From a checkpoint of a small mixture-of-experts model trained on Wikipedia: 17 layers, 8 picks a token.
Below are experts of layer 11 (counted from 0) of a mixture-of-experts language model. Rows are named gate (a neuron's input weights, with its number), up (a neuron's input weights, with its number), down (a neuron's output weights, with its number) and show model dimensions 0-127. Each number is 200 + 30 x the weight over its row's rms, rounded and kept within 0 to 999.
Before each expert's rows: "gets" lists some tokens that make up at least twice as much of what it gets as of all text; "mostly gets" lists some tokens that are sent to it at least half of the time. This comes from a sample of Wikipedia text that the model never trained on. Tokens count by the router's weight.

# expert 6
gets: "er", "ing", "ed", "ation", "ers", "ion"
mostly gets: "ification", " used", "duced", " medal", "ician", "ording"
gate0,261,221,177,178,237,221,206,224,185,174,185,213,171,277,182,154,246,196,235,180,160,195,220,209,218,236,234,292,239,183,145,244,218,208,230,215,199,219,163,179,211,159,233,230,204,199,247,218,180,171,213,189,179,208,247,210,240,203,157,172,157,239,218,160,192,178,208,205,163,253,223,172,141,258,173,231,174,254,192,232,216,215,222,146,236,152,190,202,197,196,185,240,191,178,210,201,228,188,217,187,244,189,152,225,265,187,187,179,180,198,228,224,198,250,207,192,211,181,191,195,205,202,176,244,203,224,222,189
up0,242,276,170,165,222,232,164,185,194,159,156,239,233,227,205,221,180,195,225,201,211,224,258,221,238,178,244,204,163,178,181,215,216,160,153,237,198,240,266,234,237,220,246,186,217,243,238,236,178,201,223,191,196,235,239,247,189,220,200,209,193,224,194,176,253,186,209,186,192,238,157,203,162,287,181,191,178,211,149,207,193,213,199,217,256,195,235,214,200,196,211,227,263,202,174,192,251,205,149,215,212,148,242,189,247,200,238,214,181,243,146,205,200,221,214,191,186,193,201,204,194,214,203,183,177,228,161,198
down0,188,205,212,194,191,234,233,134,223,186,210,280,210,170,229,175,247,209,171,190,213,223,223,209,183,169,194,197,169,191,199,221,229,248,190,221,201,227,258,242,209,157,208,221,215,161,134,203,229,239,256,190,207,222,192,260,155,189,227,182,191,255,230,203,199,208,229,187,203,198,213,233,204,171,173,187,211,241,160,223,266,212,173,158,220,204,216,174,215,205,137,221,251,184,225,204,217,194,170,193,154,206,229,156,163,254,181,191,244,205,237,172,178,156,215,155,227,186,239,185,228,178,188,153,196,217,187,271

# expert 111
gets: "r", " W", " E", " S", " F", "re"
mostly gets: " Or", " She", " e", " Br", " W", " ra"
gate0,204,233,211,238,197,152,176,196,253,220,193,224,183,160,217,230,212,244,216,236,158,209,177,167,220,217,178,230,204,136,188,181,182,209,202,204,168,226,136,180,200,180,229,236,193,247,195,267,186,236,195,166,239,180,151,159,233,237,205,159,162,211,142,207,184,221,196,169,202,215,189,190,150,240,176,243,197,193,202,167,175,205,154,226,161,210,173,198,178,254,162,193,176,199,153,235,234,221,215,192,222,182,225,254,216,219,153,229,262,230,183,235,190,179,250,197,186,209,218,169,197,165,244,277,192,221,185,211
up0,205,175,212,167,197,222,210,199,223,196,261,174,216,201,234,254,217,207,246,209,201,194,187,191,223,195,218,194,213,194,179,183,220,190,188,163,177,211,159,210,219,207,180,207,207,205,240,199,251,232,173,148,212,266,147,160,236,232,103,226,159,222,172,146,192,238,204,170,246,191,165,193,233,185,174,233,202,188,147,223,231,205,151,186,228,151,170,151,183,214,177,217,182,150,191,184,207,209,146,238,238,250,219,238,137,220,190,178,168,180,168,205,218,211,225,188,219,174,223,177,225,196,233,213,260,161,152,204
down0,190,210,250,234,173,172,194,178,187,179,272,136,209,194,215,171,183,215,164,193,222,228,169,218,180,143,202,186,183,197,192,192,202,244,246,157,195,168,211,183,231,180,184,234,150,168,200,204,174,223,165,174,240,248,243,166,261,215,195,205,192,196,150,162,219,220,206,201,181,184,191,179,246,234,136,244,129,205,182,232,246,214,174,173,188,232,229,120,213,215,163,179,204,203,215,166,203,205,211,172,197,232,227,226,207,208,138,232,172,180,180,174,183,222,196,147,203,232,179,166,204,201,224,182,255,156,182,238

# expert 98
gets: "g", "on", " g", " O", "n", " re"
mostly gets: " g", " o", "stru", " ob", " ear", " ra"
gate0,207,244,199,222,164,175,177,191,236,177,186,230,166,219,258,266,144,190,199,254,195,215,165,206,232,166,217,180,165,212,168,214,196,206,203,197,126,216,202,200,234,213,182,218,205,227,167,222,183,240,173,207,198,203,196,234,204,199,235,202,192,246,269,235,177,174,184,191,193,262,158,235,141,194,192,218,201,181,190,218,180,124,178,171,192,198,191,225,201,154,182,258,211,201,191,208,167,215,183,216,222,219,192,223,231,150,232,165,214,173,204,187,171,222,267,199,236,235,169,193,168,118,244,240,224,192,163,166
up0,148,213,243,229,207,262,163,216,223,222,158,220,147,190,203,228,170,200,211,224,185,205,241,208,162,222,171,232,235,214,187,237,220,182,219,195,199,163,196,187,197,178,209,180,198,201,201,169,188,251,254,160,203,171,185,229,173,230,260,179,284,223,208,184,190,167,214,194,226,186,195,212,143,243,194,230,200,171,203,197,229,277,191,186,167,232,174,221,222,160,239,223,224,198,262,227,155,184,282,244,165,206,203,216,223,160,165,188,253,213,188,234,242,212,231,167,195,217,176,220,216,199,252,221,209,189,216,234
down0,223,208,224,198,181,192,200,191,214,242,228,226,198,200,150,215,205,180,178,199,207,197,213,156,208,174,189,236,246,199,154,179,167,188,184,237,212,251,135,153,217,213,188,213,165,194,175,193,279,170,143,243,176,187,202,205,207,192,182,185,197,196,178,232,209,188,241,204,223,221,168,245,192,160,235,210,184,183,177,156,186,214,180,180,206,213,149,175,137,224,191,193,227,238,229,176,205,188,197,189,233,144,198,167,229,147,217,183,203,167,213,182,149,284,179,160,256,186,266,198,216,204,168,226,220,166,156,120

# expert 86
gets: "n", " in", "on", "b", "m", "v"
mostly gets: " mon", " ann", " Mon", "ross", "|\n", "n"
gate0,258,292,199,211,204,229,217,205,207,183,202,228,98,261,212,175,224,235,204,197,190,252,178,219,203,201,133,189,163,209,169,183,254,155,194,221,168,183,185,194,203,184,214,174,194,235,242,230,229,169,217,159,182,192,175,187,206,208,183,182,205,182,182,235,213,227,252,215,232,150,179,187,154,233,162,196,208,193,196,210,215,217,164,174,204,183,186,205,241,192,188,185,205,193,186,210,231,162,201,217,190,149,215,224,157,198,208,254,214,168,205,206,130,220,203,114,226,226,159,184,176,201,199,194,216,210,197,278
up0,189,159,277,224,191,231,229,225,201,225,161,159,151,259,194,222,189,260,198,239,195,247,223,192,213,200,211,211,177,178,215,187,133,210,222,189,222,198,241,195,207,129,249,204,209,260,207,238,266,191,238,251,172,204,231,213,115,240,209,217,205,182,221,214,216,221,206,224,190,160,237,176,201,227,178,216,200,206,182,151,200,245,252,178,236,204,233,188,182,182,176,205,219,197,205,179,201,173,203,135,145,227,168,141,224,166,183,210,174,168,181,217,197,190,212,165,203,245,181,190,187,234,177,202,222,201,192,181
down0,190,203,183,235,214,216,186,182,190,191,209,184,158,246,177,237,177,199,222,243,193,205,175,219,219,202,212,224,227,239,195,255,208,221,220,227,245,168,181,249,142,140,185,203,230,215,191,202,199,194,216,180,187,219,244,191,177,238,197,271,259,252,255,209,196,199,234,203,235,174,222,186,171,193,258,172,191,147,243,189,147,170,229,234,218,176,166,176,255,253,224,214,195,225,187,215,258,184,200,176,225,224,181,174,236,252,220,204,180,262,169,211,187,264,175,226,204,160,225,204,216,249,236,198,237,202,230,226

# expert 61
gets: "0", "2", "1", "3", "6", "8"
mostly gets: "198", "199", "196", "193", "194", "195"
gate0,191,192,232,198,168,161,178,251,178,224,225,232,219,203,221,178,112,191,211,237,181,175,202,171,182,178,251,170,208,205,222,112,168,203,230,183,182,173,237,183,239,171,255,182,167,199,238,211,161,250,208,207,214,183,235,163,242,259,189,188,216,205,263,233,240,157,177,243,162,224,183,235,208,231,211,164,228,194,197,180,187,201,211,167,200,193,169,178,184,190,220,179,205,218,181,186,177,168,134,167,174,218,212,233,201,187,142,227,189,201,261,193,222,226,207,204,236,180,128,176,196,220,188,227,163,243,218,224
up0,201,214,171,199,223,204,220,198,303,184,180,192,180,212,200,202,247,214,256,201,233,208,204,194,204,183,149,212,170,197,185,261,195,255,191,165,210,239,210,218,181,230,189,197,234,179,175,164,186,152,215,169,238,238,177,204,212,143,206,217,204,184,154,192,150,224,254,128,216,243,227,216,172,205,159,185,195,194,216,188,182,185,187,227,204,201,234,244,234,208,150,184,225,255,189,193,186,212,199,206,212,232,199,171,180,169,271,225,198,172,151,194,238,187,180,221,185,235,252,255,189,215,188,162,219,156,274,189
down0,213,186,185,241,222,199,178,198,196,116,238,245,155,230,233,146,201,254,217,215,217,209,241,158,183,183,155,164,211,166,169,164,214,203,198,186,240,161,183,191,201,203,150,211,206,205,157,213,210,161,198,196,233,288,142,203,201,177,158,200,188,209,239,218,197,221,195,156,187,190,237,186,217,231,172,103,210,199,256,237,233,156,247,198,168,182,213,187,187,176,204,233,176,169,215,199,205,215,197,240,184,263,165,192,179,209,228,192,174,168,175,200,174,154,204,175,224,196,209,200,188,224,163,161,205,150,211,170

# expert 84
gets: "1", "2", "3", "0", "5", "7"
mostly gets: "oung", "11", "ajor", "10", "22", "17"
gate0,181,178,176,185,222,224,218,204,264,206,228,212,205,232,195,230,185,188,233,193,169,224,177,250,246,175,221,236,211,201,229,157,217,212,210,205,182,269,197,189,220,165,271,217,239,156,239,191,177,109,181,179,195,211,204,202,205,197,247,181,215,178,203,200,253,140,214,190,239,186,163,183,198,214,182,165,205,205,231,233,248,223,211,228,174,163,202,194,231,142,221,266,190,173,190,228,182,175,205,295,241,140,232,201,183,177,197,259,191,233,179,239,171,253,202,186,229,182,210,200,194,193,211,171,216,197,215,195
up0,188,160,239,213,223,143,272,183,210,240,227,208,196,186,194,170,231,177,202,221,168,208,192,202,217,191,151,219,192,210,243,199,207,212,304,203,196,191,206,253,192,219,164,175,201,255,176,239,199,208,183,231,189,235,188,237,205,168,183,209,218,154,151,228,187,223,170,198,237,240,241,180,189,237,247,221,201,185,195,189,117,180,197,184,156,203,224,220,128,241,172,201,220,225,199,226,224,241,227,210,177,197,171,191,227,189,176,159,191,201,203,236,164,127,188,240,195,179,227,188,187,236,140,186,186,242,165,203
down0,203,207,215,218,177,191,141,170,155,213,216,250,243,247,210,160,211,216,238,194,270,144,211,167,135,138,169,241,213,133,197,161,147,233,210,217,175,226,210,247,211,226,168,180,194,199,222,208,230,233,198,197,188,208,232,144,186,238,226,221,208,213,238,229,184,202,202,161,194,201,236,203,203,184,207,227,209,246,218,128,146,235,255,236,174,166,230,202,221,197,235,230,198,196,194,210,162,197,188,210,201,192,154,220,224,209,162,195,242,184,180,206,179,186,235,192,220,197,215,234,176,188,128,148,221,200,183,168

# expert 76
gets: " ", "–", "201", "7", "8", "197"
mostly gets: " ", "201", "191", "197", " sim", "196"
gate0,200,276,210,169,170,254,204,212,196,197,184,222,149,237,264,219,182,201,265,211,192,214,264,166,249,143,224,180,217,116,229,237,191,200,151,202,190,201,177,187,210,194,256,205,190,268,179,180,208,190,194,218,208,180,229,268,197,246,162,228,199,217,229,230,183,243,245,177,198,184,211,206,225,182,176,247,235,195,227,201,154,246,212,165,218,229,210,200,178,198,218,229,206,226,175,218,173,191,183,180,192,196,220,232,212,178,189,193,219,147,207,246,151,186,263,170,162,204,168,190,171,181,209,205,170,199,165,203
up0,177,229,213,161,200,192,202,198,196,222,170,200,195,249,244,224,192,242,244,174,221,253,195,216,212,254,234,169,221,175,174,195,234,235,168,185,213,172,173,142,229,174,260,196,234,237,198,168,171,196,219,206,202,188,174,208,216,243,177,200,195,192,203,185,203,207,202,226,249,153,194,223,185,165,207,260,222,187,210,216,229,250,138,247,190,213,139,247,155,215,203,209,227,207,214,150,179,174,143,206,249,221,186,248,189,207,152,171,209,191,170,258,171,216,203,152,160,140,181,169,173,183,201,267,198,242,187,221
down0,165,168,176,173,198,173,181,179,211,176,187,183,241,218,191,185,204,223,193,223,219,162,219,150,178,259,202,197,207,173,242,211,201,158,278,196,224,270,236,156,189,222,208,232,161,194,152,194,195,159,172,196,230,222,178,133,144,155,223,214,220,205,195,194,209,180,229,194,184,166,230,193,210,205,157,171,247,155,211,177,223,197,238,193,187,208,190,183,192,237,210,240,216,199,154,192,176,188,208,127,196,174,201,156,202,190,250,187,162,197,175,225,142,193,222,191,204,136,239,194,255,172,194,210,234,287,182,180

# expert 70
gets: ".", " in", " that", ".\n\n", ",", " with"
mostly gets: " that", " which", " where", " exp", "ric", " after"
gate0,165,248,197,164,242,167,201,194,152,149,241,207,195,179,189,237,195,217,172,237,209,235,211,230,219,187,236,186,181,156,183,222,199,150,191,197,206,224,198,177,210,208,231,219,258,210,239,171,174,212,159,262,154,232,176,186,215,226,186,240,208,182,171,204,171,219,154,244,176,206,186,188,180,208,220,200,240,214,219,206,259,244,204,192,242,204,168,219,231,230,159,211,225,237,206,175,201,210,257,187,149,197,219,236,254,240,186,151,122,168,189,204,220,178,222,196,186,176,197,142,154,238,210,270,234,195,157,212
up0,202,207,231,168,143,244,154,187,160,241,205,186,206,193,160,205,154,217,243,206,193,209,238,200,230,194,155,204,151,193,169,224,204,199,219,206,207,268,196,176,186,231,187,187,207,227,229,198,209,188,206,247,257,211,194,195,195,159,171,231,169,234,196,236,180,221,200,203,214,211,243,189,184,246,239,253,195,176,241,207,237,242,246,152,196,211,139,173,180,150,189,205,147,223,161,201,207,264,163,239,176,224,272,202,255,223,233,163,202,185,208,249,172,131,225,219,193,151,206,181,233,182,183,190,179,198,217,192
down0,199,152,228,234,179,250,181,122,187,205,210,169,188,158,216,219,181,284,197,201,188,225,139,206,221,177,179,216,182,193,229,152,245,231,143,212,182,210,189,185,210,235,214,179,164,123,228,214,237,232,233,217,170,221,186,131,181,198,202,182,223,203,197,191,181,208,204,221,193,205,215,238,209,192,250,163,184,188,228,217,266,215,176,181,219,185,236,177,169,249,212,250,206,241,198,168,225,199,246,221,219,181,204,203,272,228,182,193,168,210,237,174,174,197,273,183,253,199,168,198,197,169,204,162,205,175,229,200

# expert 123
gets: " ", "o", " m", "am", " l", "ep"
mostly gets: "!", "cess", " character", " Film", " report", " film"
gate0,225,201,214,203,205,239,207,216,177,213,223,241,199,163,185,225,176,135,213,204,194,250,167,208,152,183,180,248,198,222,162,227,230,169,250,215,178,201,184,231,205,207,219,207,168,204,223,195,224,161,208,148,233,187,237,231,252,186,120,215,212,240,195,194,170,196,173,136,168,151,175,166,216,180,211,205,243,212,197,192,198,184,226,170,152,185,218,171,190,208,172,187,117,235,126,188,252,191,261,161,211,140,187,204,191,210,228,188,218,253,256,171,191,197,201,190,193,181,231,182,199,223,144,165,232,186,214,181
up0,171,149,203,229,171,183,243,219,233,132,188,219,168,201,201,232,183,178,201,183,190,239,229,111,205,212,201,219,154,202,204,176,131,220,175,225,181,175,223,161,199,198,226,192,195,205,187,260,231,216,216,197,155,144,164,188,117,227,250,170,229,173,179,183,264,215,226,202,208,180,151,211,200,220,250,226,215,238,208,165,180,180,201,213,217,232,235,184,214,192,183,184,170,231,243,212,183,218,199,209,173,209,209,190,162,174,181,293,251,171,172,193,234,150,201,216,180,203,192,172,154,181,190,211,214,205,225,191
down0,172,178,217,227,231,190,214,195,232,172,196,151,254,194,232,171,168,242,190,172,226,159,216,232,164,206,207,166,154,152,251,200,226,221,196,213,215,180,147,211,220,194,183,203,228,226,214,161,222,204,232,171,203,214,179,182,153,143,154,218,216,169,172,225,184,213,153,187,183,271,232,227,170,260,183,180,170,230,203,226,163,173,199,174,253,181,193,212,223,248,245,225,208,192,228,207,153,235,179,175,171,238,206,222,158,213,224,160,228,194,220,190,144,189,190,148,187,216,170,224,149,236,230,250,191,132,191,193

# expert 127
gets: "4", "3", "5", "6", "9", "2"
mostly gets: " km", " end", "″", " century", " time", "%"
gate0,176,204,191,252,196,194,195,194,230,247,255,218,152,156,214,168,183,212,171,171,150,189,189,224,233,162,152,208,151,203,279,195,202,232,206,221,163,173,206,189,222,162,197,251,171,156,198,263,192,203,183,245,181,188,184,192,149,181,201,208,241,207,266,198,172,178,174,231,207,180,151,228,179,229,217,211,141,191,200,185,149,186,223,215,196,186,161,202,205,226,265,219,197,131,172,185,214,181,171,272,198,189,187,168,195,196,186,262,211,220,191,269,186,173,224,209,226,228,170,202,203,165,230,202,232,212,219,208
up0,170,228,225,226,212,160,206,211,206,181,200,154,204,207,205,210,167,146,158,210,166,227,249,235,208,203,162,160,195,152,194,118,189,170,210,209,222,198,232,196,217,248,146,195,156,177,200,210,198,201,216,189,224,170,231,179,183,194,187,180,159,208,225,253,210,224,258,244,202,202,155,126,240,201,229,177,177,189,154,183,200,217,202,178,211,186,227,158,238,219,207,158,214,178,178,227,206,182,137,199,164,182,235,108,258,196,142,169,220,217,189,205,207,151,186,195,213,186,220,218,145,233,168,220,179,196,211,234
down0,198,177,199,190,194,169,218,192,177,238,201,207,191,225,159,248,152,217,187,212,239,195,148,215,213,222,182,228,141,229,202,203,158,196,230,255,127,209,216,173,226,167,209,189,191,188,223,212,189,193,185,186,188,232,184,108,212,207,189,181,210,189,245,247,145,194,210,170,206,166,197,195,252,202,189,197,205,179,206,182,171,187,228,202,214,200,200,261,178,134,154,181,207,179,195,240,231,200,247,171,189,187,239,207,209,153,163,221,233,179,212,236,261,214,234,260,243,255,263,198,208,174,271,215,179,176,215,184

# expert 8
gets: "ar", "0", "5", "6", "\n", "1"
mostly gets: " Par", " ear", " Bar", " Ear", "ar", " South"
gate0,184,219,216,228,240,194,168,235,292,233,188,195,182,206,194,214,133,193,239,220,180,227,163,194,194,180,205,171,229,221,167,237,176,171,155,198,180,234,198,170,187,193,225,241,234,215,231,165,233,192,214,209,187,147,204,276,240,147,197,231,217,158,212,222,222,193,253,216,162,157,250,199,173,205,177,190,227,208,215,241,242,207,179,170,198,209,212,216,208,168,180,215,222,141,206,163,227,194,208,205,246,171,210,218,165,217,198,266,171,218,213,205,138,223,203,202,191,241,141,229,213,175,191,274,204,222,151,197
up0,207,199,232,234,127,158,206,219,190,263,172,220,215,211,197,194,198,196,207,134,196,209,174,250,234,168,220,182,216,197,237,225,220,111,200,223,205,224,205,214,194,173,211,216,194,210,189,213,127,217,164,234,172,196,197,187,253,256,223,213,224,163,202,205,196,241,147,217,236,258,171,168,181,203,172,176,199,220,200,163,213,231,192,224,203,208,194,197,216,186,208,243,197,149,154,195,219,165,180,136,245,285,191,189,161,186,150,177,238,175,174,182,180,220,226,241,216,163,230,160,205,166,204,167,216,192,213,228
down0,202,220,148,194,246,246,212,230,195,158,167,179,200,151,201,199,184,182,196,218,208,181,174,230,166,193,196,194,187,208,228,185,194,173,168,207,228,241,159,222,217,175,231,217,225,215,135,289,201,268,211,179,178,213,178,189,233,178,163,189,241,268,267,254,199,197,203,234,229,188,198,128,167,190,176,220,210,206,165,244,200,236,196,179,194,188,237,213,211,167,239,201,236,212,137,207,192,179,215,202,179,197,236,215,237,144,186,201,220,283,239,206,210,203,243,179,186,223,205,161,174,207,206,205,154,183,157,178

# expert 109
gets: " |", ".", ";", ":", "–", " by"
mostly gets: " William", " Tom", " Thom", " ft", "″N", " Christ"
gate0,234,170,195,256,162,212,235,220,216,177,188,215,172,195,203,232,194,198,176,207,208,206,185,159,263,226,228,148,161,194,179,164,161,179,215,233,219,143,206,183,260,206,207,129,199,237,208,220,191,246,187,191,208,179,149,215,175,191,215,170,276,171,223,196,204,134,180,247,178,171,189,230,253,206,184,244,181,165,198,195,225,252,177,166,150,185,151,147,224,204,191,208,154,165,191,166,217,231,224,170,209,185,222,157,163,219,173,261,227,201,154,233,173,195,212,181,190,180,202,171,202,227,229,183,178,172,162,183
up0,193,247,219,168,239,181,189,190,170,163,212,161,211,196,238,191,216,203,259,211,200,209,205,221,212,161,249,260,225,226,185,204,213,188,219,168,202,253,211,246,166,236,220,235,267,158,196,158,181,151,189,205,218,248,215,219,229,198,193,230,103,202,149,214,181,209,210,217,218,215,184,201,162,192,236,175,223,219,214,173,221,145,198,264,212,194,215,169,177,168,177,170,279,211,200,203,188,188,152,230,215,218,155,212,215,155,239,175,208,187,201,118,213,231,175,216,183,163,201,203,228,195,208,227,211,149,228,191
down0,200,146,172,214,176,214,215,244,171,257,213,210,190,180,194,201,197,197,200,193,217,248,188,192,234,204,189,205,205,202,223,181,218,169,240,205,209,222,206,216,202,184,274,161,184,110,231,200,172,184,179,243,196,157,214,270,277,260,169,163,249,199,196,183,209,159,224,199,181,217,255,199,231,226,205,256,145,194,196,227,183,191,162,207,177,204,204,149,242,224,215,174,200,263,211,212,225,224,178,193,194,163,234,181,231,179,187,245,219,187,211,158,191,228,194,268,267,206,168,188,221,174,154,214,221,189,194,196